Below are experts of layer 3 (counted from 0) of a mixture-of-experts language model. Rows are named router (the router's row for the expert), down (a neuron's output weights, with its number) and show model dimensions 0-111. Each number is 200 + 20 x the weight over its row's rms, rounded and kept within 0 to 999.
After each expert's rows: a language model's description of what the expert responds to. This comes from a sample of Wikipedia text that the model never trained on.

# expert 2
router,162,210,187,181,193,234,172,173,215,213,166,216,218,155,203,217,204,198,205,229,220,162,197,193,187,208,223,212,181,220,235,218,193,214,174,233,194,204,185,206,203,191,186,189,206,212,192,209,208,211,217,219,192,221,226,202,179,212,216,207,174,210,195,202,217,175,178,167,225,177,212,199,197,187,242,201,205,220,203,222,150,196,207,226,205,245,221,216,212,200,182,199,199,179,236,212,188,233,218,178,207,198,216,176,236,206,215,227,183,197,235,160
down0,180,214,208,185,205,172,214,225,192,189,188,210,193,213,203,189,223,200,222,204,214,203,211,186,169,209,178,229,227,188,224,210,235,221,206,191,189,205,204,219,185,211,223,224,186,191,183,181,234,210,181,193,232,166,212,208,194,185,162,190,218,214,207,178,220,162,210,233,224,206,196,211,222,197,198,188,217,218,208,231,250,175,171,176,237,170,182,212,177,167,200,234,180,188,202,204,215,196,184,193,222,192,187,188,185,174,209,188,190,170,199,186
down1,195,193,257,210,204,196,251,225,172,212,190,180,182,188,176,174,216,176,195,172,237,196,191,225,178,207,188,208,237,175,168,207,176,166,178,197,192,228,214,204,178,191,199,219,212,193,195,190,211,214,190,196,199,213,183,222,201,223,206,204,198,184,197,211,203,193,157,211,209,214,193,201,260,228,210,208,211,235,236,222,195,211,183,166,183,195,205,189,182,210,200,200,191,211,185,202,221,212,224,252,176,189,189,228,191,235,209,236,253,146,181,217
Description: Word-initial fragments. First pieces of words split into several tokens, often one or two letters after a space or quote, such as ev in evils, f in frightful, d in drugged.

# expert 15
router,207,233,230,211,193,226,176,193,223,185,223,198,213,180,203,171,213,201,215,199,174,195,169,229,203,233,207,218,200,191,188,215,191,179,176,192,210,216,234,187,177,194,209,188,190,193,207,164,195,207,223,197,226,202,209,229,231,222,195,211,233,186,221,207,201,182,201,162,198,158,218,239,254,226,199,181,200,165,210,192,220,192,202,235,174,186,210,207,204,200,174,180,198,194,225,207,219,211,251,192,171,190,247,197,211,198,222,184,208,167,178,178
down0,202,194,182,239,190,204,218,224,228,179,189,237,168,197,193,192,180,184,204,224,176,178,240,205,206,185,179,185,178,183,174,177,237,246,228,217,196,227,195,207,217,202,194,201,232,196,211,189,198,231,211,191,179,218,200,227,168,163,227,215,216,234,179,225,191,210,200,222,191,182,171,191,214,201,190,190,202,177,200,190,145,205,187,193,183,197,215,184,224,217,175,219,240,220,189,209,191,199,182,181,186,195,207,196,203,185,221,205,202,215,217,186
down1,234,219,218,214,196,215,201,241,180,197,241,224,211,205,212,199,224,175,211,219,179,207,192,193,173,202,198,148,205,195,210,200,181,234,194,204,211,196,171,179,199,168,228,213,185,226,188,190,197,179,185,181,205,210,202,209,235,226,203,203,187,223,200,211,241,216,221,193,241,172,200,214,198,204,180,212,185,220,198,211,240,142,204,177,166,199,199,214,198,222,217,173,197,232,200,200,206,185,219,222,187,223,174,215,138,195,178,172,191,206,211,198
Description: Connectives and degree words. Discourse connectives and quantity or degree adverbs in running prose, such as but, while, however, more, very, both, then.

# expert 10
router,191,166,220,227,187,192,201,187,246,226,180,192,201,198,191,219,202,186,207,179,223,230,181,203,175,220,177,208,177,213,200,199,210,153,171,225,214,190,218,183,210,211,184,210,188,242,166,219,198,205,224,190,207,183,207,196,187,221,218,196,204,231,215,194,174,196,244,210,177,229,235,233,239,200,229,198,217,189,177,162,183,218,228,219,198,177,205,169,138,215,191,212,204,211,178,177,197,177,211,157,190,229,221,197,235,178,213,161,196,229,206,172
down0,174,187,187,227,195,201,193,233,219,217,182,203,171,193,203,211,191,218,189,223,222,200,212,234,227,191,225,207,190,204,210,163,213,247,210,198,178,214,213,199,172,216,198,170,198,185,192,195,174,218,137,186,180,200,189,213,190,186,206,191,247,155,194,191,217,171,201,207,183,211,195,185,181,152,179,205,232,206,203,202,229,186,234,211,197,236,211,236,260,227,214,223,227,177,192,164,201,211,199,205,222,178,226,233,208,205,220,246,207,191,211,166
down1,225,185,195,187,173,192,231,211,229,164,163,194,167,223,182,195,226,192,207,208,226,210,213,187,202,188,226,223,190,189,197,167,228,213,239,166,195,179,194,192,179,214,205,201,149,193,230,185,190,182,205,218,181,191,199,200,212,211,237,219,212,230,233,194,170,223,174,204,189,200,191,182,241,193,214,210,226,186,228,224,225,194,204,208,188,192,192,183,197,224,187,212,184,206,191,236,197,265,195,189,197,196,179,202,233,218,197,196,188,219,194,184
Description: Article before modifiers. The word the and adjectives after it, such as own, first, second, based, largest, often in sports texts, as in on the verge.

# expert 1
router,205,193,198,216,204,204,165,228,218,187,194,165,228,213,199,204,220,190,219,168,226,233,211,195,174,197,231,192,187,205,188,213,215,196,173,195,213,207,180,191,187,206,184,178,238,185,203,176,225,209,218,214,177,197,188,233,190,200,226,194,209,221,207,193,229,228,204,163,156,192,214,200,208,173,208,175,212,182,217,225,208,184,184,209,215,239,203,201,192,206,171,200,174,234,198,200,232,200,201,193,173,227,234,197,175,207,193,184,197,224,198,188
down0,210,174,172,157,188,206,196,186,180,223,184,212,178,198,185,188,216,227,210,199,201,192,200,216,164,201,191,231,196,198,209,225,188,203,210,210,179,185,193,210,226,229,227,182,174,224,192,191,184,194,175,239,176,217,198,181,173,235,200,214,185,211,217,204,175,171,241,191,217,178,181,204,207,218,219,207,222,236,201,222,204,243,200,225,199,190,172,195,190,229,214,202,181,221,216,194,244,184,181,210,200,194,244,234,223,209,200,177,182,201,233,187
down1,214,187,165,202,203,184,191,196,202,210,187,152,240,176,235,194,185,201,155,217,192,225,184,221,166,216,206,212,195,171,221,197,265,189,207,216,212,202,209,213,219,193,202,177,156,199,216,207,231,205,229,191,202,214,246,182,206,195,220,201,239,226,223,179,181,182,217,179,192,177,169,190,206,196,165,225,206,212,213,217,213,257,163,184,196,202,197,209,188,187,201,198,214,204,174,187,202,180,202,197,176,172,215,218,186,202,191,199,210,200,183,222
Description: Fields and nationality adjectives. Subject-area nouns and nationality words in coordinated lists, plus the joining "and", e.g. political and social, German, music, law.

# expert 4
router,216,170,203,196,202,172,221,206,186,212,178,182,199,228,169,214,229,202,215,223,198,202,216,211,222,188,207,203,193,224,198,195,222,193,175,198,219,170,209,195,211,201,188,241,210,184,201,182,217,213,198,197,228,195,205,194,201,160,237,192,189,240,196,182,228,176,197,186,188,198,208,192,196,209,176,218,184,170,229,191,160,209,244,192,204,193,211,213,210,192,175,187,227,204,205,207,175,187,210,198,204,202,189,189,188,188,226,201,172,225,189,186
down1,208,203,189,201,211,208,211,190,210,229,171,154,182,216,200,161,198,227,197,180,203,200,178,199,210,209,209,186,209,207,188,205,211,237,190,202,249,189,167,201,208,191,208,222,216,226,209,201,234,201,211,202,208,198,203,211,200,193,172,193,157,230,170,219,229,156,201,171,205,228,178,196,187,175,185,204,197,155,227,210,137,198,207,212,180,195,185,208,209,186,213,200,225,198,178,188,204,184,189,225,194,190,206,211,200,215,199,217,195,230,194,190
down2,206,219,198,216,218,193,201,174,217,201,155,188,218,213,191,210,170,183,228,178,209,150,217,187,176,176,216,195,184,216,179,194,222,223,196,216,183,234,203,216,213,215,206,193,195,199,201,206,213,212,191,184,194,185,181,189,184,163,212,213,150,187,217,171,208,173,235,204,211,196,216,216,191,178,196,171,170,222,185,208,178,187,190,207,180,220,200,228,233,179,197,213,224,196,199,220,211,193,213,216,188,153,178,208,202,183,207,195,212,207,222,196
Description: Dashes in number ranges. Dashes, hyphens, minus signs and digits joining numbers in scores, year spans, ranges and formulas, such as 24–10, 4000-5000, 2-8-2, ^{3}.

# expert 12
router,183,192,196,213,230,234,231,233,181,212,227,212,193,260,237,195,213,158,201,164,187,186,199,176,171,221,200,201,199,200,198,242,197,231,221,173,207,195,182,185,226,211,214,212,196,179,189,205,225,221,195,182,189,221,207,216,233,208,219,212,214,194,202,199,204,210,213,169,202,193,193,226,159,217,221,210,218,213,200,195,192,210,213,183,201,166,186,195,166,190,180,209,192,233,207,180,191,181,244,238,197,192,227,219,195,197,209,171,212,191,205,175
down0,153,228,225,201,217,218,196,208,195,225,242,181,200,207,170,182,226,239,203,191,201,207,200,180,242,251,168,179,212,218,207,193,203,188,206,216,195,186,190,178,211,212,172,217,189,185,201,166,192,172,207,212,188,194,220,214,198,181,171,219,183,173,200,193,195,206,183,192,201,197,169,209,221,207,209,218,186,179,167,227,198,210,184,182,217,206,193,217,214,177,202,194,193,208,192,180,200,236,202,224,229,177,185,222,234,238,212,229,228,194,166,210
down1,184,159,209,208,182,198,204,247,133,202,178,191,237,201,204,249,180,153,182,205,184,165,188,222,222,246,204,206,214,196,216,189,205,219,227,166,202,161,204,201,184,222,198,203,203,232,225,227,206,188,193,198,209,193,193,191,204,187,197,213,195,196,169,207,174,176,229,193,200,207,180,206,219,177,213,225,203,223,241,211,219,231,226,208,226,202,222,173,195,233,190,198,173,217,188,237,181,204,218,203,193,164,226,226,192,198,219,203,141,192,197,217
Description: Table pipes and names. Pipe characters starting table rows after a line break, plus personal first names and surnames and he, she, was in biographies.

# expert 14
router,200,189,225,206,219,195,209,199,139,143,181,213,170,223,175,212,243,191,206,165,210,208,210,211,200,203,227,168,180,219,197,229,203,175,223,191,209,200,237,213,204,195,166,187,188,191,220,202,232,211,176,199,199,179,214,226,211,223,199,198,164,227,154,200,192,170,205,155,163,193,185,229,177,202,205,217,198,207,209,184,184,180,158,207,196,169,225,225,155,208,183,202,177,226,166,209,184,202,215,192,177,214,168,196,172,191,206,208,184,192,187,196
down0,214,236,199,194,183,206,186,219,246,187,204,193,194,241,213,231,183,214,208,183,227,194,194,207,227,248,226,205,207,174,218,189,202,172,223,209,183,211,208,201,203,211,190,161,206,206,211,195,161,194,228,204,202,201,183,172,204,206,211,232,206,194,201,191,193,207,209,232,217,198,206,157,204,226,170,180,192,178,178,199,200,197,165,186,171,246,163,168,236,217,233,180,217,184,217,222,215,180,191,218,207,223,172,185,189,183,190,186,191,179,210,194
down1,255,208,213,216,188,198,205,180,179,197,227,189,195,204,205,226,209,168,174,162,186,214,213,196,210,220,218,168,201,184,216,209,194,208,207,249,151,198,175,186,169,203,195,206,201,215,209,191,198,157,249,240,192,229,214,160,190,236,214,203,196,177,191,198,191,199,166,217,225,225,194,253,188,218,204,188,193,198,188,198,215,226,211,211,199,204,188,200,215,188,221,206,211,175,230,175,214,205,225,198,219,186,195,227,207,208,216,195,193,215,161,215
Description: Schools and places. Words in names of schools, universities and US places, such as College of, University of Pennsylvania, Academy of the, Charlottesville, VA.

# expert 11
router,203,160,222,194,211,196,167,176,197,173,223,221,226,229,194,212,226,178,195,173,183,196,214,189,175,227,189,160,212,200,164,197,217,195,185,178,198,213,179,192,173,215,186,208,206,198,223,190,221,192,197,198,213,183,191,208,210,209,218,179,174,207,161,214,196,218,180,180,177,204,234,188,165,234,169,220,210,219,202,194,190,191,216,215,207,203,216,180,182,215,184,206,215,224,217,216,207,194,193,189,210,200,212,178,180,242,185,172,183,185,163,203
down0,195,216,217,218,202,193,188,196,173,201,192,203,234,257,212,222,212,194,202,114,205,215,201,210,200,196,173,218,202,193,184,190,186,227,189,210,215,181,184,203,218,206,178,205,207,219,230,184,192,180,221,211,211,195,185,198,204,218,216,199,222,204,207,173,231,172,216,178,190,202,186,212,185,179,208,191,192,223,179,205,138,215,229,168,171,220,203,212,214,195,196,195,243,202,213,173,215,190,183,194,190,214,242,194,189,202,174,227,193,187,199,182
down1,222,205,207,220,217,175,202,181,211,232,228,154,177,187,202,186,195,177,191,196,192,209,215,210,214,153,213,199,216,221,146,204,219,209,185,209,177,210,185,184,209,195,214,219,168,191,181,181,172,178,176,182,183,191,219,177,196,222,214,178,197,176,205,203,236,171,172,187,208,214,195,225,217,202,190,203,205,176,152,201,187,203,180,203,214,184,218,195,175,191,192,204,220,222,169,198,175,205,190,195,215,206,242,221,165,212,196,217,233,197,158,179
Description: Slavic and Asian name pieces. Middle and ending pieces of Slavic, Central Asian and South Asian personal and place names, such as ović, ová, Kh, abad, appa.

# expert 13
router,172,232,220,198,234,212,162,187,221,195,183,203,179,198,230,180,233,188,234,207,198,174,200,210,206,202,191,234,225,209,214,215,204,203,193,212,188,196,212,196,188,225,168,145,228,202,204,198,226,189,199,192,226,221,181,216,183,191,201,207,164,200,200,201,192,223,225,183,242,170,200,210,233,207,227,165,225,195,230,181,200,194,206,210,208,204,219,198,201,180,163,216,210,223,226,197,222,218,215,203,134,200,194,215,155,204,186,239,219,190,179,159
down0,185,191,250,174,215,204,178,197,199,221,185,198,201,218,195,159,207,212,167,207,220,208,224,216,173,198,199,211,222,200,180,222,216,184,231,205,210,201,176,191,206,196,205,198,202,238,174,180,179,216,206,201,211,215,217,168,174,199,221,220,220,197,200,153,215,226,200,191,198,226,179,216,196,183,180,180,184,179,171,186,168,247,190,192,213,179,221,220,215,218,210,180,200,199,197,192,212,177,179,163,216,199,216,211,178,187,192,186,170,204,152,220
down1,197,204,222,195,171,182,181,205,205,185,204,234,194,210,236,171,188,208,161,222,182,169,207,232,212,214,173,195,192,183,200,210,174,193,220,181,191,182,204,223,199,193,199,214,199,197,193,202,192,192,219,186,212,204,179,219,205,193,202,213,243,201,200,173,234,198,185,194,236,211,208,194,212,193,194,181,194,253,188,171,218,229,194,230,196,206,184,189,205,221,241,205,184,190,166,205,192,207,207,180,201,179,183,230,194,218,205,205,212,207,185,191
Description: Objects and paragraph ends. Object pronouns him and them, people nouns like children and men, and paragraph-ending periods before a new section or paragraph.

# expert 5
router,214,195,198,191,177,199,215,177,174,151,213,201,166,212,201,178,185,200,187,183,218,179,193,191,196,189,182,242,187,200,208,218,185,216,186,230,202,174,208,201,213,253,182,186,200,207,159,194,179,167,226,212,186,222,192,234,197,224,193,217,206,213,218,207,212,221,184,232,208,210,212,240,221,208,218,202,273,195,200,187,200,205,220,156,214,202,205,204,173,199,201,210,220,201,221,237,181,218,226,179,209,186,241,225,225,200,219,166,223,229,201,205
down1,178,229,190,211,170,200,202,182,202,206,210,207,204,200,201,183,183,223,179,185,212,197,182,184,186,173,183,214,193,220,226,196,221,217,190,202,229,189,184,222,201,253,185,186,227,218,191,218,194,211,203,216,177,195,216,201,210,184,181,215,258,194,178,168,226,215,187,223,158,223,224,234,183,200,207,193,187,229,197,194,222,178,164,223,202,204,217,164,221,201,220,220,193,171,214,186,198,216,193,154,176,223,198,153,191,212,203,227,205,171,176,192
down2,179,224,181,216,193,196,206,197,227,186,209,202,185,179,213,199,188,182,217,195,221,222,197,178,188,208,203,209,212,187,238,206,183,194,200,214,189,219,200,169,176,215,201,159,199,159,169,204,219,215,211,150,217,183,217,236,186,206,234,216,190,199,240,207,201,237,180,183,181,173,222,197,214,186,171,235,147,159,205,208,194,227,207,180,212,192,193,181,221,176,191,191,205,216,182,215,187,222,173,194,213,215,188,202,210,187,214,192,222,187,217,228
Description: Quotes, colons, initials. Opening quotation marks, colons after volume numbers or labels, periods after initials, and sentence-initial The or A, e.g. "Forever", Vol. IX/I:.

# expert 7
router,229,175,204,193,181,185,156,220,194,210,166,239,210,224,173,189,193,162,186,196,200,202,158,196,185,188,182,169,219,193,199,194,216,209,182,213,234,206,193,194,211,235,178,204,165,214,192,207,251,172,184,215,185,205,209,221,226,235,197,247,206,222,217,181,201,200,209,206,198,199,174,190,192,181,189,199,229,210,197,208,195,203,222,209,184,187,219,197,194,211,184,190,209,238,162,177,217,175,195,212,228,234,239,210,157,235,219,222,179,208,171,189
down0,208,216,182,188,141,199,191,205,214,244,187,228,192,186,231,204,195,207,206,171,201,210,192,195,201,164,185,229,190,202,198,189,192,189,162,181,171,183,194,192,201,233,208,203,221,203,193,217,230,210,170,201,209,240,208,203,206,183,162,218,199,217,195,238,207,186,214,194,189,179,195,190,201,253,209,204,179,195,216,189,170,226,192,204,190,157,209,197,222,189,190,179,195,199,221,222,213,216,270,224,215,197,224,217,205,227,153,214,200,227,166,210
down1,260,191,196,196,209,197,206,187,233,205,208,170,203,183,192,217,193,212,199,178,224,184,194,189,204,217,172,215,155,251,212,176,173,226,206,190,203,200,158,205,229,232,220,172,216,198,231,189,219,159,144,218,217,215,188,182,185,211,210,199,198,203,218,201,238,185,223,203,206,223,171,171,178,205,219,181,178,207,203,172,213,198,218,208,191,228,239,195,195,183,192,226,205,206,187,208,161,216,227,190,208,231,208,163,242,218,216,205,217,215,246,182
Description: Taxonomy and place names. Latin-style suffixes in species, genus and family names (idae, ius, ensis), Pacific in census race lists, and country names.

# expert 6
router,194,195,174,205,199,163,204,219,166,154,194,206,219,225,222,207,230,208,198,205,204,205,223,186,193,225,192,224,209,228,207,218,175,149,178,226,212,199,219,181,137,221,154,195,196,241,244,208,220,173,187,172,211,216,194,210,211,184,213,210,206,180,193,171,183,216,219,202,195,202,208,204,209,212,223,202,190,193,217,213,191,216,181,185,196,209,179,173,222,200,167,173,181,203,194,204,187,191,195,175,167,210,186,209,192,172,197,204,221,177,206,173
down0,193,177,193,203,169,212,217,212,237,173,186,200,180,208,208,216,190,191,202,198,190,212,229,184,219,169,199,214,221,194,215,186,191,206,214,181,176,195,196,181,215,225,214,204,198,209,218,231,175,237,196,183,262,174,176,209,185,181,200,229,225,216,179,179,191,224,231,180,210,211,153,209,181,197,220,178,177,184,217,219,112,223,179,205,193,185,211,213,197,213,200,202,193,184,200,228,208,200,194,204,219,192,200,186,195,181,180,200,204,211,220,212
down1,236,161,209,182,220,216,216,187,180,189,232,215,215,215,199,215,210,205,194,212,203,189,204,216,134,214,204,205,222,176,194,218,205,169,224,192,168,221,210,213,182,198,222,178,172,196,156,174,198,222,188,199,234,207,222,230,212,238,205,203,204,190,181,183,166,181,234,234,208,185,183,217,207,170,202,199,203,218,202,158,218,190,193,157,172,184,202,164,204,177,182,181,231,241,173,156,187,207,218,179,168,220,202,180,210,191,213,178,176,176,202,179
Description: Quantity numerals. Number tokens giving amounts, measurements and table values, such as 43 in $43 billion, 000 in 10,000 m, degree signs, and decimal parts.

# expert 0
router,195,240,204,203,210,191,206,161,183,181,193,201,208,221,197,167,189,159,213,193,226,183,207,179,222,231,183,192,216,183,215,231,192,214,208,182,177,181,202,180,192,236,238,213,219,236,227,215,182,186,196,202,185,233,180,211,222,218,211,206,226,205,198,171,205,187,190,161,194,204,207,253,226,204,174,191,224,200,195,205,173,233,206,203,228,188,219,170,186,214,172,199,205,197,217,171,184,220,226,185,192,212,219,192,169,223,221,200,184,202,172,208
down0,232,200,196,223,159,181,179,184,216,206,184,183,216,203,165,197,202,192,189,183,161,181,233,216,161,190,206,210,208,200,176,191,228,202,226,159,167,204,201,196,229,239,201,195,159,193,235,182,197,208,178,207,183,190,170,208,201,200,192,200,210,221,220,218,184,225,214,212,198,198,209,199,232,202,216,227,233,207,246,161,201,204,194,199,201,182,202,186,245,215,236,211,247,191,220,218,203,221,207,227,200,157,207,201,217,198,214,239,184,173,231,211
down1,220,159,221,202,188,205,210,176,238,188,214,200,223,215,194,194,196,233,209,186,209,203,219,226,171,198,174,214,212,192,200,158,191,220,220,199,215,186,218,202,228,238,215,182,181,218,205,211,185,192,184,196,181,219,183,210,197,195,185,184,213,195,211,225,171,212,159,204,203,220,203,136,172,197,222,201,242,192,214,205,176,184,198,204,224,239,197,217,201,161,204,189,217,204,218,201,213,201,149,195,204,195,185,199,203,186,221,228,176,226,226,174
Description: Prepositions after verbs. Prepositions and verb endings after a verb or noun phrase, such as to in committed to, for in paved the way for, into, including.

# expert 9
router,195,213,250,188,210,211,214,213,182,174,196,241,191,187,193,223,210,190,248,163,230,202,196,223,183,197,240,206,185,217,165,192,242,205,176,182,211,223,211,216,202,199,183,210,214,236,179,151,197,187,192,213,179,205,176,175,209,184,221,172,193,179,235,199,215,206,201,185,198,224,219,212,207,212,228,222,180,223,203,204,220,208,188,219,188,190,173,224,180,200,221,194,188,220,175,184,208,193,229,199,205,225,212,232,215,226,220,211,183,184,197,211
down1,173,218,205,199,187,203,231,220,184,180,215,211,200,193,207,170,204,199,216,242,193,192,203,175,222,192,197,188,201,228,209,236,190,235,188,196,209,205,183,167,208,190,214,179,212,191,206,233,203,194,175,180,171,192,183,198,215,174,214,216,235,197,189,226,189,200,191,188,177,207,220,195,199,179,175,204,189,195,210,177,239,190,203,196,209,208,186,229,205,201,214,226,204,193,205,204,195,210,162,214,199,180,167,179,217,211,205,196,191,185,237,196
down2,196,205,198,225,213,200,217,171,236,211,184,219,209,207,185,205,215,193,205,197,212,200,207,231,240,222,186,214,217,217,216,172,166,222,172,193,181,188,214,213,187,187,185,175,192,229,202,191,219,202,215,213,154,226,185,203,205,194,257,204,184,188,164,206,210,200,186,221,165,212,170,217,190,149,206,219,189,205,225,203,187,222,234,206,172,146,215,224,196,181,190,190,237,213,207,178,210,210,189,174,224,220,208,189,211,231,212,206,209,182,250,164
Description: Table cell separators. Pipe separators, line breaks and numbers in wiki tables, especially header cells like Votes, Apps, Candidate, Pld in election or sports stats.

# expert 8
router,206,174,180,204,217,233,183,183,162,169,233,187,218,203,204,199,215,177,191,210,181,205,183,197,208,247,244,219,192,202,203,231,217,195,152,218,230,175,208,201,202,246,180,217,179,213,178,180,198,216,215,203,185,189,192,200,191,213,180,191,160,235,174,183,206,203,216,189,194,216,193,241,231,225,196,211,196,201,226,165,177,221,214,228,201,186,203,175,191,142,187,185,212,212,166,190,226,208,228,235,189,190,249,239,184,230,200,178,181,196,211,190
down0,219,206,228,218,171,195,216,170,189,213,205,184,192,187,169,186,195,203,175,242,197,199,187,204,184,195,232,207,231,174,231,199,221,181,208,203,168,215,176,199,194,192,230,190,199,188,240,177,178,157,182,181,163,215,219,153,192,211,194,197,212,221,238,212,180,181,218,195,208,203,234,165,181,206,189,232,202,220,190,183,164,198,214,164,182,204,216,186,185,208,181,191,190,255,189,199,219,197,174,189,189,175,185,201,212,195,164,209,185,182,213,191
down1,237,164,188,154,196,217,219,199,234,163,214,185,221,199,167,213,191,217,199,199,247,188,189,151,182,179,159,216,190,172,200,199,207,205,235,202,221,196,189,199,214,212,192,195,186,226,232,181,194,213,203,225,207,193,161,192,179,213,186,195,200,216,210,192,197,187,204,205,232,228,198,205,204,195,221,238,241,203,205,216,206,191,196,180,221,241,193,193,207,214,211,200,205,184,142,186,193,200,178,187,187,194,227,193,160,187,182,176,220,217,218,209
Description: Dates and months. Month names and the spaces, commas and day numbers around them in dates, such as July 7, on 7 February, May 1953.

# expert 3
router,197,186,199,211,213,191,202,224,192,170,225,183,204,212,186,200,214,188,192,188,212,234,199,204,183,214,235,222,223,204,194,199,187,178,165,183,221,244,223,202,197,193,213,230,182,191,183,189,204,209,202,216,193,195,213,197,187,210,191,174,183,222,201,214,211,216,170,216,202,220,191,200,229,225,225,221,191,192,194,211,198,223,239,205,230,230,196,240,175,191,217,182,193,201,240,174,219,190,190,251,179,196,200,211,201,217,211,203,231,211,188,227
down0,205,217,230,201,198,222,191,183,205,157,182,211,184,221,208,198,213,215,215,234,216,174,183,194,161,188,191,155,226,192,178,178,200,208,212,176,208,174,209,193,219,210,195,218,162,175,210,192,195,222,163,212,190,197,194,218,208,182,216,218,186,232,203,170,219,165,191,239,180,198,182,168,195,176,203,194,202,208,200,204,223,176,189,185,217,194,160,215,253,212,176,211,188,178,208,205,243,186,181,194,175,196,209,205,201,208,206,224,173,226,178,175
down1,212,208,204,202,204,208,197,216,202,163,187,225,176,188,203,169,189,185,215,200,236,220,194,244,203,215,212,184,215,191,189,180,189,181,214,206,214,209,223,224,168,162,203,173,204,208,217,186,217,196,212,179,198,194,245,240,195,221,189,201,206,189,177,223,212,223,231,186,210,195,172,203,213,199,209,199,199,203,233,230,186,204,188,192,220,160,206,182,183,194,178,216,228,237,210,172,199,189,229,191,198,204,238,206,212,163,190,168,215,117,219,186
Description: Sports team terms. Sports nouns in team, league and season infobox fields and match reports, such as home, club, round, League, title.